{
  "n_layer": 9,
  "d_model": 320,
  "n_experts": 24,
  "experts_per_token": 3,
  "d_expert": 128,
  "d_shared_expert": 0,
  "activation": "bilinear",
  "moe_layers": [2, 3, 4, 5, 6, 7, 8],
  "router_score": "sigmoid",
  "normalize_top_k": true,
  "routed_scale": 1.0,
  "balance_loss": 0.000148,
  "balance_bias": true,
  "init_std_router": 0.0125,
  "lr_router": 0.000403,
  "n_head": 5,
  "n_kv_head": 1,
  "head_dim": 64,
  "vocab_size": 2992,
  "norm": "rmsnorm",
  "norm_place": "pre",
  "norm_eps": 1e-06,
  "positions": "rope",
  "rope_base": 10000.0,
  "rope_fraction": 1.0,
  "qk_norm": false,
  "attn_scale": 0.125,
  "tie_embeddings": true,
  "parallel_block": false,
  "init": "uniform",
  "init_std_qkv": 0.0253,
  "init_std_o": 0.00596,
  "init_std_up": 0.0253,
  "init_std_down": 0.00504,
  "optimizer": "muon_variant",
  "lr": 0.00307,
  "lr_mult_o": 3.0,
  "lr_mult_down": 0.7,
  "beta1": 0.95,
  "lr_head": 0.0132,
  "warmup_steps": 200,
  "schedule": "wsd",
  "decay_fraction": 0.729,
  "decay_shape": "pow",
  "final_lr_fraction": 0.05,
  "batch_tokens": 131072,
  "seq_len": 256,
  "doc_mask": true,
  "train_tokens": 650800000,
  "steps": 4966,
  "dataset": "wikipedia_en"
}
Below are experts of layer 3 (counted from 0) of a mixture-of-experts language model. Rows are named router (the router's row for the expert), gate (a neuron's input weights, with its number), up (a neuron's input weights, with its number) and show model dimensions 64-127. Each number is 128 + 24 x the weight over its row's rms, rounded and kept within 0 to 255. Numbers have three digits each.
After each expert's rows: "comes after" lists some tokens at least twice as common just before its tokens as in all text. This comes from a sample of Wikipedia text that the model never trained on. Tokens count by the router's weight.

# expert 9
router:188135122151108127101087098131137128107143116099151144130135127092098164115129125154118143123131117128110134145141172129183123102116130166125110138115133130120135109140145136116099118170152088
gate0:134161130115095149107150102114169115163128126112141110142128118100155146160150120078132110124130109107155111147068102154128172120127141116114106103082120173133089113154110159124085129111169145
up0:113074113151147165148167132154156081137084149128111168128090187143081148127150117145156131129101132107120116090146133107122145154168124084145163128136136135150125134088128123180139099162152149
gate1:164108152103149117114122146126133174104123127108149147136094119102114141126164163161088164135144086107098152162096140131135142132127142133118100113113174076114118177139149131131136131095127181
up1:068129120163098123148100106152175094078125109140127100127159124164109105114112118098127090139111158154144139115132088166149126133102117127137147095108110135107114095105120146094114125154123110
gate2:101127145142147087110103133114101134111098129132116117096154115124185128122093168162149167103126110137132088183148092092115121123081102132150113133148124144101097129121128159092164111113098080
up2:146059121093118142102082081131137070170115137171162121134123132107131153108125123135124123156114137160121143102182164164144159125123143118134104144100141123092136111090133131121168176106105145
gate3:160142158141160143156126136163102134114138104126111145078170139133140121161135112108169083125083144113165146112149128101118175143102114103146164108149115093111143130160109172172146092108069108
up3:170100172149123130124085111124117152120142101147133124160153129118140150130123141126147150149114082136117134147126134147087160136149145140096194133156164162124106152157163112105126157118107109
gate4:093181091091151109113092122131107129149106085106118134126076127150131099122090116142139090089094148145154166153134153150103115089137128126152147137119111127107091139127084136129083125147154129
up4:139076132148123156087121139114158170136100127105114142113113152122101158131122150110114108119130102152129161181122118104150126132135128150099146109128101126098095124124168141128168117103173149
gate5:116153118094135204127100147100107137141126130144139116125111112094094185135122146152097165125129127108137127118124067163138116144182092117125150128126106157079124106127117148137109128083149146
up5:165156153109128114090120142114117151137131154116151142139104113160125115095109157128111104120086102121109105114088134125105184129098102131128135145134101122111145119119152101139151141097108137
gate6:146128128122151123100154087141104138141112105158100097130147157132144137133123137127122158114165133145143111129184161148146108169120111115133129133140103116111134109124098135148116125128121156
up6:104105122150156084135149150122105118116141107102093133107103133124140105117095134110145169125125113108138125126165091112108074153129162109109140107082106083109116126133112155141123125082120092
gate7:132103129108153150157140116145155139141116083107093143130113106087134176135111144138183161141146129120121103151125141095120146145184111152120113161101129118150123112111156150168111108152154157
up7:120097124108101101144150125082126101125135182141116104115126125122133098157078108143102124143147197158129092118145148130130157138176095129107091082136167112124121141116122153126130121151096128
comes after: "\n", "\n ", " one", "ge", " University", " List"

# expert 8
router:133145114131112138101126175129130128127083172158147123149098144127125114107113118087153143143088151171161177114120161143117114170120141172156114136108123154105122142143108112124129119166115117
gate0:139150132101137164121119154150145118121106154126121128091176113121141144114108127128114137128089102116161108139137164148153088090161122116133126114141107148112138136081139108095162157130121160
up0:174123127086113151103130123148112153111112110105153116125123067097133153133122156113099109131101101154128144103151151135117132117131123155097164154100136134126123113117122142146090123109132153
gate1:116180193109105131129140090160090094140126084198093127091146132162170091096128113159107133111206109152132103131141077149159130092151126122158109108143169118148146116109156110141187137162126121
up1:123114128109122147139130167105130135112121140112131150133162115135132133135108127124131163194103126131144082082166146112146124164095119154096069129150151117112113109150096120146133147131182173
gate2:150099119149114119149132129119146126146114161152158141085139167149121135155129188101132115154108120150184142182107096122101104144102165103130115139183109149130146134120124138137128120134119134
up2:150097125148128106143125122123144123126103129104174129125111130146104111127143087118148105182100145150131106135137120171135152115108186089129110112156160087116093152139123121130125119166124114
gate3:130126147118121130107091117128140123147121107144148131140103140110155120094157143155153139134106058117143098136095189132046154115127105132107162144158132158143098092118081154138153126126142147
up3:058174147173162128124141117125133090098111137137112116112118133129123101145130075124148119160149115133149123121135148128074095126130087141107127138131138143175128124108173170171122128120181157
gate4:108108131101147129124136136137108133134137125093137113152085128126144147104149114134101058144085165133085147140098157114084116114183105132112105151153174163155144165126125131189154089161109119
up4:110128150129165117090139106163130144132113175088156148109098115129148154118094140099155143132131121112129137115142161168118134155161165159118152131123126129121130110124161117147132125117121090
gate5:086127163116113138133129068112147133114112077139169101126098132122133160137157108132146116148119171149106099114117144151125090137157163125120119084141102147140156094156113134115136113121151136
up5:196171148118115127109143127157121094097173143122089172162129160135085148132156095109108100122147107132160127177122101078149184120147127136135115140149182126113116148095162146151148132137099145
gate6:120119091096121095127116119117110173130113130124113152180145144100110075153110114133130103110145107134097145156144075162126139125126111136108135126114110122111170121094110131113101108123167143
up6:115148150140155133137150092154135123112145134149165127135103157181078095157153129104099116120130149109146153138131103148082140138121171101136125119123128192148142137127146134127122133121125127
gate7:116131139116095145149135146127092099064145115148120129155116156100143129142165135178083182145132105159131110101134130150138150111122135155164140116130142120135123136153129140138104145128147125
up7:118119114137113133130124111133169130137158152126107136106110191136122148146154124111092113124168156107117124142115170110122128156092128119099106125137159126102132131093117139110139113132121120
comes after: "\n", "-", " in", "|", ":", " M"

# expert 23
router:135141106137103136081130133133143078128088171111153074128136141103092122110106117100123137133167121104120149123095151127121143142136149130139117126120153109146108155155139158147116134148111072
gate0:166156113134144094125140142162139146168133122126125122100141099165113167125137135090142116137124073136107125150150119116121133100164141133154154135159192115148130100120132117114178118118135123
up0:162154128106138120136106129152127148129141112142143106110147142123120140142162110123124103205114112123130149153067102099111148157126117138136114123102151104142148131157086125101126138152121129
gate1:162158107108116154124131154141132120126128130160116144125129183116103154110172135085141121133128113120097145090097165127150137200139109136142095150109138121146102110109177126143095122136082168
up1:111136113102118116175099103127140103141096109127139146141124168125123147118153105070103133129122112129068114107088104133168182152143121134132123094146143127110134159126178062133096149131144168
gate2:109126125121152130113130106108081151140127127095172141093122152134097134125108147110112173135093157109065109120111137184160156133162097170106150152155141131142121132132168103152181110148145148
up2:161152138137132152091143121138093063148152069115159133122130118144152111128126095158121124128135131107076147157153102147139097105182117139119149172119131149145124096154127080114114106088130105
gate3:123111135142135121117145101145102141116138119139132151175121121166120133085158124115112110102131139093132148137126101138110134107167134154166155118105080166101087102145139150049107168095124077
up3:124131062132129136148107132118126117177167129094112124129108141112083138124115133152125089127097162129147117142134116141153104127121076121163148129118106130152107127133163183143099124104114150
gate4:162137151071142089108096142116136092153167127140114151110120121104167121102151123139100154108123106147180127153150120117109152138097136115150108123161147091180130075128080103154118136081124175
up4:127135094102165112119153128149136099122142123144124155120120130152090105068157143124091162116149107108169112117143128153083081155173122095124122116176136134123136128152127144122153158136125161
gate5:103074119099112139094135131150150105140149101122150114131121137124151139118168118162132140137145130120158093136068133113129151105103078143135099163156055093098134138154127127153135130128119105
up5:152114141119151124171107119075123166117109136166136104143172093136078116114085109087079146164135163131149144107146135112154110120098145113140119138106129145115144156140130103118112100137115142
gate6:158140139122146136126102096120166094124118124156182105154115132125137135103129129127123162122130146132102152134112146123141095096113127139131125082107139109146047123164107101145144151096123158
up6:133186108124146154141111074143121107165122125114134105160119160104159125111154134126150109096162113140116149142135164142119091125084122137132106135090086119134114137149124115102091121137045135
gate7:135121118102153120141115089108182096130191091114118117168121139119101125098145153111178126121087146089164131135127133092092145150096112171123127131124147119099063091133110097128105113083143133
up7:099120150152133160121158152111130179134134144127137110097121155163157096158140125124126143113157117149137165152126124143119132092149130092138101134145142160151121116136125174113098139127150140
comes after: " |", "–", ".", " (", "|", ","

# expert 0
router:119133137125095157119144116163109107100130148132141130094130127124136168125072119143101133126146122151114093086105168175144132151114151154134102100114108097144140110144134129127168127122145092
gate0:123156096102142111138123089112139107097106142109132145120074140120134148125121136125182077144084113135174102110127157097121129145153141143132100135111138139163142133135066150082181126147134115
up0:112106151088120123137129137123123053101128170108144117106111139121122152109118156135120111103123132145145102112093105150085128092144103171139106129141134116134168179097103111104161113174128112
gate1:177144166143126113131123157122134113137133118120100104152152161181130139101164154140105133137158164145140126129091092114137098161147114129134110105119153116135145129072175150106126145151141122
up1:143122099158114123163138107159117106132105097108142152125105098099114139171071123099106137161145142129146118158141125151184129139102130143128100137097102141082108116175112072110120127154124115
gate2:158104180090111101120115141136142094103119128128143135155152122159132173105082166119136153098070112142159097147109130149120125167169116119110089099125115140156123134101140102091162136070135105
up2:131139123112115135126164120102124086140145106149117150113091114108132154130090132133082119120136129092131129141091123123162141130061099111143079111137143092105075121155163154084166136128093145
gate3:071100123101125164136121186131128116119129110116148122131110144124132130125129141115119110130137172173115131114155107158068124164111132105129125104127110120138109159147119142150173159148103144
up3:114143134131176125125135169109081142117091057101166109103113126094119105121129130119093143120136100161137116101131134150148113071147107135149129113145110138141117112163114085112134141097069147
gate4:105132146132115104156171129124145156134129147098184153156179145093161150126179143132143141110109108107138116136122080128139152118126107116125123113152156119157159150138126132152107125136076127
up4:141145175119151098138135112134150107107137088118134114126142097103136120109132131123118127089146150149120124142131139135111122108125100127120104131120148128142125165162127162128138127163116122
gate5:092110136130116110128117103145118107095128105154177142098137124105152161099096095120153128114141122116116120144132109150095115128122120094171136110141128110137119114152142111080125100146141135
up5:147160190105084157160111151076136127121139148114131149147156119097117086135112143107129153103132117157154124133136114107109134117179136115082126117150138121130105150120112087089122129141140155
gate6:161093148172118116130127121121143133110144088108136126190109138131131141082126151155105117128111155135124143161139125113116064108128145169137101101133071116124096088153116141111136127112126099
up6:100140122104153160160158160146129138139110122085126133105148119141124131151181127097116132113105159157116114100109132141093224161106125117112147141127177120149117103137151133149127135157149133
gate7:108117156119113126175116117128128143138114085113091159115169107106126131170110152146127157134100120143129136106100069142116117168126137129138149102121130122160131155154116139143103121106160106
up7:118116148103112132143088111096119135131122119117120162113152116110141154132130106129145139108123125127119153102108151148104156134107115118143126106117150133143134085110102137138141106081142127
comes after: " the", " a", " and", " to", " was", " is"

# expert 17
router:138159113125090151114167145137130082133094146099150112108120135100116117101117127113110170132143101128135138128131154075126133116096154121166128158114123178159101163170153164138158139130119099
gate0:098135145118122138161168127153073166112101112135118150116095110139093096133138154120130137089125127087183128114103151121175132130080169098170109117146157128130122113107087096118119119148130130
up0:135130154150129141149138129129138119123145154130084170176119143145138125114141153102185127153134108084082111132116140121108101108143175150139119141151117093103122127115179106104088133171109123
gate1:156163123126110120121117174156116115154173159112154151131107166170161108149126129130108120148111104122113122161149154160089123120119145168133083143182133162151141119147157092141134114108129145
up1:121130141118129150133152194125144096153114079123125072143150114111103161090077142147125154153097124145128112135128120112120109106150099131154158152123164127145137100098101099135130103138158127
gate2:114135116125105155130132107150093149125124134100156132122089111158122130146125139091140132154126157160134157109153157143173124120155107135101151131131131112171159120118153140132110136163151119
up2:148117096155116084120128081173154164127141129114128126182121126097151094117135153125119154111186100092147157120130130117105118147115097148125148114149135164109106113129150127123082098121108133
gate3:146130140123113162118128128118149137119109127137100114111138135110154078166137147106138106145121125156123141111102096133142114132140128164201096095074150119102112129136080148092093152144140111
up3:135171160130133099115148112141134130110126136117137133132113117094173154157118127114139126139120158176114164140111129176107100125108119130082089083084145152127138145161142137120126092099074116
gate4:152158111092143085106121144137138072069124091155120121133120160100093137144126125148129120134047149137132148129079108134111155159138118128119102170099117103127097123136083121151085094119174150
up4:128166120113160106143103148121114121142138127130102149120142111150154150107095112169124097135133134134191100114104129128100160128116134129168114121118140158102122139092129153103106125158102104
gate5:175129103094141129119092178165168144092193118118115143134132143119136138121126100127161124112128137113105173148129109093118138104182123119149100144146138104159140133129124119079162122096103165
up5:137136106106151139139123154131114095165142116165132112093124114128088158125136109092099158103135131149162144124166170151089102136114157081155124141173115132143127145164100143167120145101110113
gate6:134148140080090131140142109134134142120144134145155121145073131116140155151112152132171146153155144116131131171131138123124099070123115114147094060160132173161161148168124104120090141134140143
up6:186106097089156125117153046139154131120158120132136093124142116099123159132121095144085170162154108120104106179169120136146134115124164156155132119151131164128178115131157040127146127123151138
gate7:120146156132150119143113110104123125144135158123100096114144149145115107134107109143137165111119156127153144070095127110110126127137158130109148094101120110146128098088135096181138169125119158
up7:147125083184079167161115156112127154089127093119194156120101140083098148112113158124119121125127107095095072151165153126136171119106196094132140119154090101118129161132152137107110118110106109
comes after: " |", " the", " of", "–", ";", " a"

# expert 14
router:138168122137152139106145137148138116118159123087149152117138107153101139100113131119142144122158130126131112130135157136155125087089154137079131132083110115167114102132152113132088112151127093
gate0:135106156145136136114167114089116132105145136129131136139099138145118131129133156133162177104129128120131124121092145110122138126121135100084127152120119115134101125115131127075095142165079160
up0:116098116148144124124155150104097106125123166092113118131165128155117104131128163142121089126143090111126116078161109125151118142119124141142185074105147141110136127128105105159120108146122112
gate1:110111124177144115112134101103170133164071126149114098120110117107139148146135135120099117089109132158161123132113164121129174111132092142113073158136154136130111118145172114119131185102169132
up1:141104120109129115104102121056103132182142137133091141123113132174104125127171142152100133147137144158136169107114152106106120153154067131150123104175159130133086127103097135161101121162131132
gate2:137142116108122128127153089110145139095185136141126136090121113148121119083106155103151109120126164107083179115088106130108130082120145127098145118088128121108139111126158133094069116128135110
up2:135118104132099124150114105113126141143112143124110130114124113153122130103135140080165129171098114161125124109158110142145145153116172139096150141135100136109138152162131141129113116076191113
gate3:129152142160117126118139089155123142166156153104128134157149123129188132100151139155140152123134139165120150140093152095132115114150087116126159134157137173144141125192153153121118166133093122
up3:104158131146133125103130083113119130163168108111102098087100126150086101139084131101135075126163149121156126162126150091120152098146160136118108145151115137128138136145122105149114153102107131
gate4:125119101104123149116107127157119147118107122134159129135146126147170103147165090118113077127097108091140119137151103126114110142152145108126133087148151132124147144115111136121123138148167101
up4:136110116145111148126118094100138157120127110149130142113115132113090169077119147150107138105120134127123097169098116147156166113125106149109089062138130136193184156099107157131131116141088133
gate5:153115103136101107138126135171130109077154155148120120134132117149094123138103121126091137161135103181109162137131160145121129163130150151117107119096135188117143148165135075108092079119129141
up5:129155134141183118141158129113112128147084095116112131109197111125135111169102129150122128122146133115120161139101160132127140149130071099099114147144120106156125136119118102124116150125141095
gate6:118134111149129073135104093126144097158123105138164161140135190153149086142140119163086122100127145165170132154108158113099113090119171151149129129138113113122132198101121070126154112165060113
up6:113146120162144123112106140103093187122135121143136088100151093096159165143145110127098115133179148140146150149119117146094132112093083123134131097160092136100102056128126109115151127135163115
gate7:128123099113138119101148171117163177180152087171136146149113120195128119128137142103171161159168157097104137117183138154115134135109108161132133135119106089131109083109136112147145164142117160
up7:131122114127151137120115117160110112089146099144091147116122147130126127129118135119186095122084147073128113156171161143126156109124166133114113138136135120178157119142097090106092127132158139
comes after: "\n", "-", " \"", " (", "==", " an"

# expert 18
router:124127110147157148122141160129139112128111159120127130110117098109087127120124098142113134094125112191112107089076169174115144181127169139118148106117145131163144108145146175137136096151166079
gate0:142088107091113124136122118123118107132109167148068094110155099125104125128127108166115150126161205123140177165155128110120124151141119144086120105113160111080155134116131184117155129107099157
up0:185108120131106115067142099143107111115134138102127126142116205143161114116131106138094084148124087110122092157117109115146129093102114095159125142130082124133115152108113075155098152125142146
gate1:148115128165161140097141124151092115111109148124120126137135157074146144103106107176105123107162156094132136130134126084147122123106060147139143094118130118138114141160126127158114136107102093
up1:142117157151148113139107102075088145155111119125133139134141111141132110112111100087138101143073139116123132159136115133151121131165186127165082096142130100070119126112143138178122116119113160
gate2:121162133106091082142095147129135139135152094124148136121128161113151142120120069136103160163139153095113124153130165154147090129119147124111171100163141143173122108092133126155128108061117071
up2:162112111123142146097097096140150107129118173121147126115121126124139132110153128144139136115119123187087137136097169122111123182095123131148108102127133127113139157165129105152149138109098134
gate3:165154130134122157082112130135093110143140111103138138109127128128114114132140117158122156183131140130129181117172073133112137112103187118176115158097110111105149104118110094116114135114160130
up3:074169114106110115152137113086112103128160109165110167083139121090115108111106144146171127126125110128099151083114171137090111142124127143089166152134109112129126136134123108131109125157147136
gate4:092098090122111126126101069126161120148113110113108121121141134143099101124122123155104073128132172138181137119111160137096143167112122149129156164119160132125087101153130152115097142113106150
up4:124125145128146118109121135096165126127142131153169123148132130127158136157093141091125172118164078124102104132122084101108118093146172138158117161150140164109133178104102138155120152128144121
gate5:177125140114125110194130107126168178159100120142141120118113114125065177127121088138113134109120140155153108186134097145094114135097099121125135108138155067124126186122108123173124105123142125
up5:158136110106126116109118134121136121124136129129147156144123147109088134177148141139130163135126143163103119130151160106077116142136116122114154140169089124125117113103115133131138125080118138
gate6:160124125163170147155082163130156091101113115150155098102174100142105120105112151077139090118156123124133171087082148105156131141140118128096203109106182131116089125098108087169115121124166115
up6:100156102114126119136125143104149145146131130123114112154143122135099138152129123160122180111138112147118142090146144107140128121100151100124093105103089146104124121146133140169122117139159140
gate7:101150173112148137159149132179140116097127165126141153111109100101158144137142108083123109165107119138097095139114101097110156103164095136151121138112128129106138121125102116089177148129076103
up7:105135131134119128110131115135109178110151108163117125084090167123122107148130178136119097107103173138159143097133137102131097140083165087128130118118139157110079161122142173115162142107133085
comes after: "\n", " |", ".", ")", "==", " ="

# expert 22
router:136135120137118127116152155153121097147129146101133083132098128112087161094094106108109172114104109143148141115108147109130105120139143098123165102140088154127161121116136138080143109133116149
gate0:113098144166121143118149082134101166094138140147123145106135079160158159141099133141124099155116078116127115140133139119086139131121163111120133142088140114114101147136101161135148097165106115
up0:088124136139156159068120127126089135133134111095162143110123113145153120120117134120117105149151126134106122137129144096110103143147128118125101122118119102100129136130104114140147123130092131
gate1:123137142103121130103118125122124093197133183105122097106123098098114123157132108134093168140114130141110126149198108106135100073160144122141130114143129103079110110131095133119145131122106119
up1:123138114099104130108119167166130126150155144113135113138125134132138111122074101108103138139136151098102153148105104146132164091161121133125123134180110160161129144119123111161161141124125087
gate2:133108163079175131124075146118136100085140096160151134119121106111118116119102086153128137112101153124095148114121153139108111152139168115155125167126106118161145109098152148119126128121126109
up2:144135144125121102138123139139129115116115148113085152126101100132147153103072145122122129133141142113138159131154148127121107131144183132139128129157114121151142113099081152127146125126094165
gate3:092125165136158128157138125114161129141157106117121108097120152148162128130131126120180124168127101129090125071104139104158124141094082118135084142113137143086119111146106131083108146169128157
up3:114085137131092136134142070120112135119135142158115122091112148069127104141094120129135134107105112118092073095167150093078156148102137121149158112180102106121128137102086162099100116140114097
gate4:135128112152145149128192131162099130105131134188134120140117095099163131132118080129096118125130140074142115092124138110141149120174151122148155122149106138153128133113122145122118172136116119
up4:139121108144139146129112137116086185199095141092103079131136114134114126146170115121155172186136118101125130106107126170130105168127105113119176080133143133137146092169148144123129104109134151
gate5:122100115146156140149125144116144055169094132103144111171144119086065161092105193094127114152099127130147136155117190091116112119145113113085140119147125106133104147097125102124136091106137149
up5:115129108131101111091154090130129114131174104120186129151127156137090160095120129111155092138163141167104134116127113123111174103132143130118115117151106127143117105154106125122104151081150127
gate6:124149111111121100167121090104147105102161158139174153181154117097113152168149121122095167144107124167151166131144177134080108151117145108132144156117159119115135114098143101155094121146118140
up6:106128148113160098129140117118121131163113129185188115115137164092109123131129163111137156110151110135136137127112138119181133143125101123147122149127148101098119118137155127090128129132109137
gate7:143119164128126164091154149113097115099115158127135107110118107140125115102121140120169125150175147116107149109138117134099130121127137149080115132147125152091140099154190141132121094144116147
up7:129171108119164115133116103165126113092099108104122162097128139140133109096143151146094127139139167077180113089082139179111134103129097124091144138145111143128146121130091104081100119146135140
comes after: " of", "-", ".", ",", " (", " in"

# expert 19
router:132175140162139159099162140108151110121109175135166109125150138123086112070077117112161157138111090151123129064132122098160139109081197090130135139107112128127108144169120130154108121129159109
gate0:174156126115126114083118114090165113134135133112130128142132123112094096095102120127124128121100142101089111153105110109112130124105109123112120140136165111146116129155152142131110167105117116
up0:175155135138123096129129115106136130117104129167137150117116147105082094132141149089147114153104099157140130119189154100103160103112141110191154140110148188091113108134103141113141116143090121
gate1:121136114178112164118159137125120129132097090113126161128108094150124146130147112112103129129128124137139119085117110114153132112165088122141091126191107147157110113154115128143146162142142122
up1:153128114162097170124133123121121155103148112109167117144136107121127153138122172116140094110130116169119151116118153125157151121118101139103146072158160075116130087102158152114152114124105138
gate2:119119126088162123138099126150121150093158110096145093143113130121175108076127081161117149174119148105118147122119111138161113093115092126106143126134120110155107121149156118145103129161102129
up2:073146162107140106128150131098146109156154097082139126147152109124121131137168120129152137118122129120158176086182134088125108162153122111105129067108095171158138126098108100133103156128148120
gate3:163120132138081126110103096132133090111168111172166088127126105101146133104143103110144172110127104137107130147133130168174130105101126113138140152113157114117150091053134148125128156097122135
up3:130153141114095173187081096150162117105191134134153092139166104128167142129129181094130123117109111131100128141115123151143096093108143143139162145108122093115105133102122090142093149120127121
gate4:112104137089122093110075128171152109144142084110167105126120123099202119124101141158125134148140140058123151116100141142132155103140120117131114092101113143121133136110123128122100158115139117
up4:122123131168113142091151104109109147107145161126116150102147127100097126034117131082108112143140113151104088123115096151155115122190123109134140109149118140085131111113114095191089135148105129
gate5:157131135150122190149133102125185154137090159119146116144089141108160137121114149132115111189097118112123122145175103158146114118123141124176176093086128129109109143115157125101154093140104135
up5:135114132079143114140089138101070102084159113106100167100136130147139130108166101118144158124160117117106159114128144115082126138143122121132124177111119125157165102116129142109144135076142105
gate6:125099159121139106091182158160134148114182134140123146121118144099116079109127121146095127114138173095131134109127162154147150139121134090111108115157082155170144129120168105148150159141121111
up6:093135135139137113133156121162183153131148173102161158161121116134120176133112136111129163134162169151149099157144091154126084096127129132109139138162117131157117109108112103128088135171152140
gate7:153096142112108119149151159088141126159129139165171138144122149146125122124084106144171123202148155090163129123153140136116143129162156143121088097156138107102145101098131131133115079133128132
up7:142148165120068130126108142147140159135129185130124127207098108151123105104156126136042116173125142134202131163116090131113125168163150109129107159084114133100099149116106146115122097147124131
comes after: " ", " |", " 0", ")", "%", "A"

# expert 20
router:125118109167103172111134163134157122139124172139111087118124126105105147106108127093163142134139074139116156092073188141166138146136158128136147114090112108141120105145151115134116156152127115
gate0:147121146162115159115134169111103129120074146146114124155147082121166089131143113135113153110109115155135083105147097098123155096129112135124111121137150109129156086108117147136156150135131133
up0:093083129109143157107203122133128106108141103145199141128146131191127096116119127149116133153117164139113157141138152141121081100143156119117129116126146120147166133141102119136089113155143118
gate1:173127108121119119145121092135148106135130128135137086125100131083115118116079137134125089132146115104170156166077146169110153148117138130119102171133093130081106157118106170093115152103143092
up1:173104148125150127120113105148138106140167100135112156118149142123132085116174135145140143160112140152110122123103115093122114104119109128159160102099161146120158084132153173185114116139130140
gate2:112104160140103089135128128183103139106171148127132108156094086129161163160178120117101104115111099156143136151119086128159134143119143122158123080124144106112148122151202109123157139151106146
up2:103112127126182168151120113147171087118080114130133140102167104111119107147151152208104104138115157143197114156112134144085160117149120136102122128094123106107078073121133115161107132103123129
gate3:080114143105107120151135136121080130115131189123173083121124121129126143116159113109106138146083121147117154156137147065140150119093094148078155113160103071133140110176174098115105139103128102
up3:174144121152089095111109070118121122165103171121106127131155103105169129099111104121108099178106116138166159122129167132130101108147140144111118140105117085155154131122096133105122130176147122
gate4:149147139135107101143140136143101125122142127123118133130126181129127123132108124141137131056143115110160128147159143136063126135123124118119140161117115170122121132080072127111154119116126105
up4:110149135073121139136140147114153149135095101157099147157094122128113153098121108136080128075136125131157127103153116103118119136156111129127121108146090142168133069131168112128135107141140158
gate5:139121153120161156130108141120111134129117121136146124105101083130119121120107135166124082150088158144122125116111122122149123145123077117121150137117092187123128153133110156093124082151152135
up5:105128116141098129152134127116172102089103117111143140112163117126095114147110097201149140115178163126120130127143161139120090111133123105123124137089143102114098142095158091154161108126117131
gate6:161146081123137137137128100179140133146107137151132129110134113119151127100103179132122165151132162122081076111142136136094117094154104095098123121088133119158143102155129128120116100122119101
up6:139120104112144126119099114122137134142108183139114076175101134142202094139100091152187134104125126141120132128131094112142118138133101169128107160135137133167143093128158146103136161090084094
gate7:132106112100144111085115144127142149099138118123156080102116086145106148143153122188102126136109115127186170129114150144116149174124118103127121140134131120133150133076096156086155136100127097
up7:097137058142115119138132119133182114168136114100098150143124112142172071115131144078120168093110130138151096164128132125107145116092097129139115121179123101136161029128142115174152105133122116
comes after: " S", " the", "-", " F", " of", ":"

# expert 6
router:126144136165126162114169122102132128130129134091133115089089099128122103086085084116134150112088096158129131097067173131142131138083202119134140151143109093127097182163133100113093091150153105
gate0:128123128124122082120122109104123180132184114086128113092112138193122086154114129141083150149132130139126119154176152189123159112152119173137152109102128112116126193093074150156106130098139147
up0:193112133134132101111114071141153148095165140134103117126145140108129119119143113162125111125124170096126102128148111139135157141171097119127130089091144046126110133169122109149114116070159164
gate1:127122173156190107147145096118120090113140143136137131058138138132151140064161176140161144134128138141136122088162154137125124147119121132145104085067135113116122081146145119108139158116115144
up1:153152075120086159144114151131171131184104145143142110184109137187125081116124139100135131131147130153124122161155103103125104169123104159108115166128129086113180140161140093130094135140117128
gate2:135141092137130135139141119123126084156097138090157128148119138129093127118185130135099163122125125132115136096107095156114127105132162078159156074126097140136141136190116130102135107160155072
up2:097159121096125126128150133149134106110120114170176184134079122169076079152148109099146081085130124117117099134142130100093120118091134127166132081158119177123110170112135116135135146144150105
gate3:151126126132162150127149130118118145098111128122088103129097141134127169163144083140100103100083158164146135102074139159095136118132174151122155139187139182110157112122121113116120136130065142
up3:172134124091131156110133152157131109107159092095097099160087090114098126154111083133110100116106162160143110096067164147150088100157112111112159134093130147126192131107114095060148142102094117
gate4:106125131109108150143166107136119151070106122127126127124106120157142136128123142154173132140141140153104140130102107163140149098108144091117145139126128180114146136120155080076126112177126114
up4:113135134147101154133164097141125155135101171126134159108121160163148117139184129104078110149147129182113088117131128108103153137151110137085117109170110161169122177138096097122131121106126176
gate5:129146138150116130168098134113160141114200107117105150150122131115110120114104106138125141127105116125162134105114127118097161110153145123157078153135167106171093129102112123084121117131118169
up5:153118118115103164119127076134123162118140150122171112127165128120088106114113109116156082132106100117132162143152161112113134088069138111145148151147106097134153153132102142099097158131153159
gate6:156128134129112118120117118117119172182135153103125124123145128142110133172096143177082138114115146115155116134129082117164158147088108108113138132126172109155130139176167138152093147127086122
up6:107126143139107127154166128117128157175160088105125145110121124146117088179124103153063139130102140121149128106140140129146158166144091114126108138151194130117137132139127123119151135137157108
gate7:099104109128123171106094083128161140105111135163162076147176140144132144137116166082102110142144130129146144119153137096135134112155155138113123160121118165121183097111111120130107137143145117
up7:116123141138132087116151149163127130114163132095112134153110143128129118141166147148195129122133116133107150158129095134129134139142137110139116099131159108156113107124143170105156148154127150
comes after: "\n", " ", ")", "==", " 0", " ="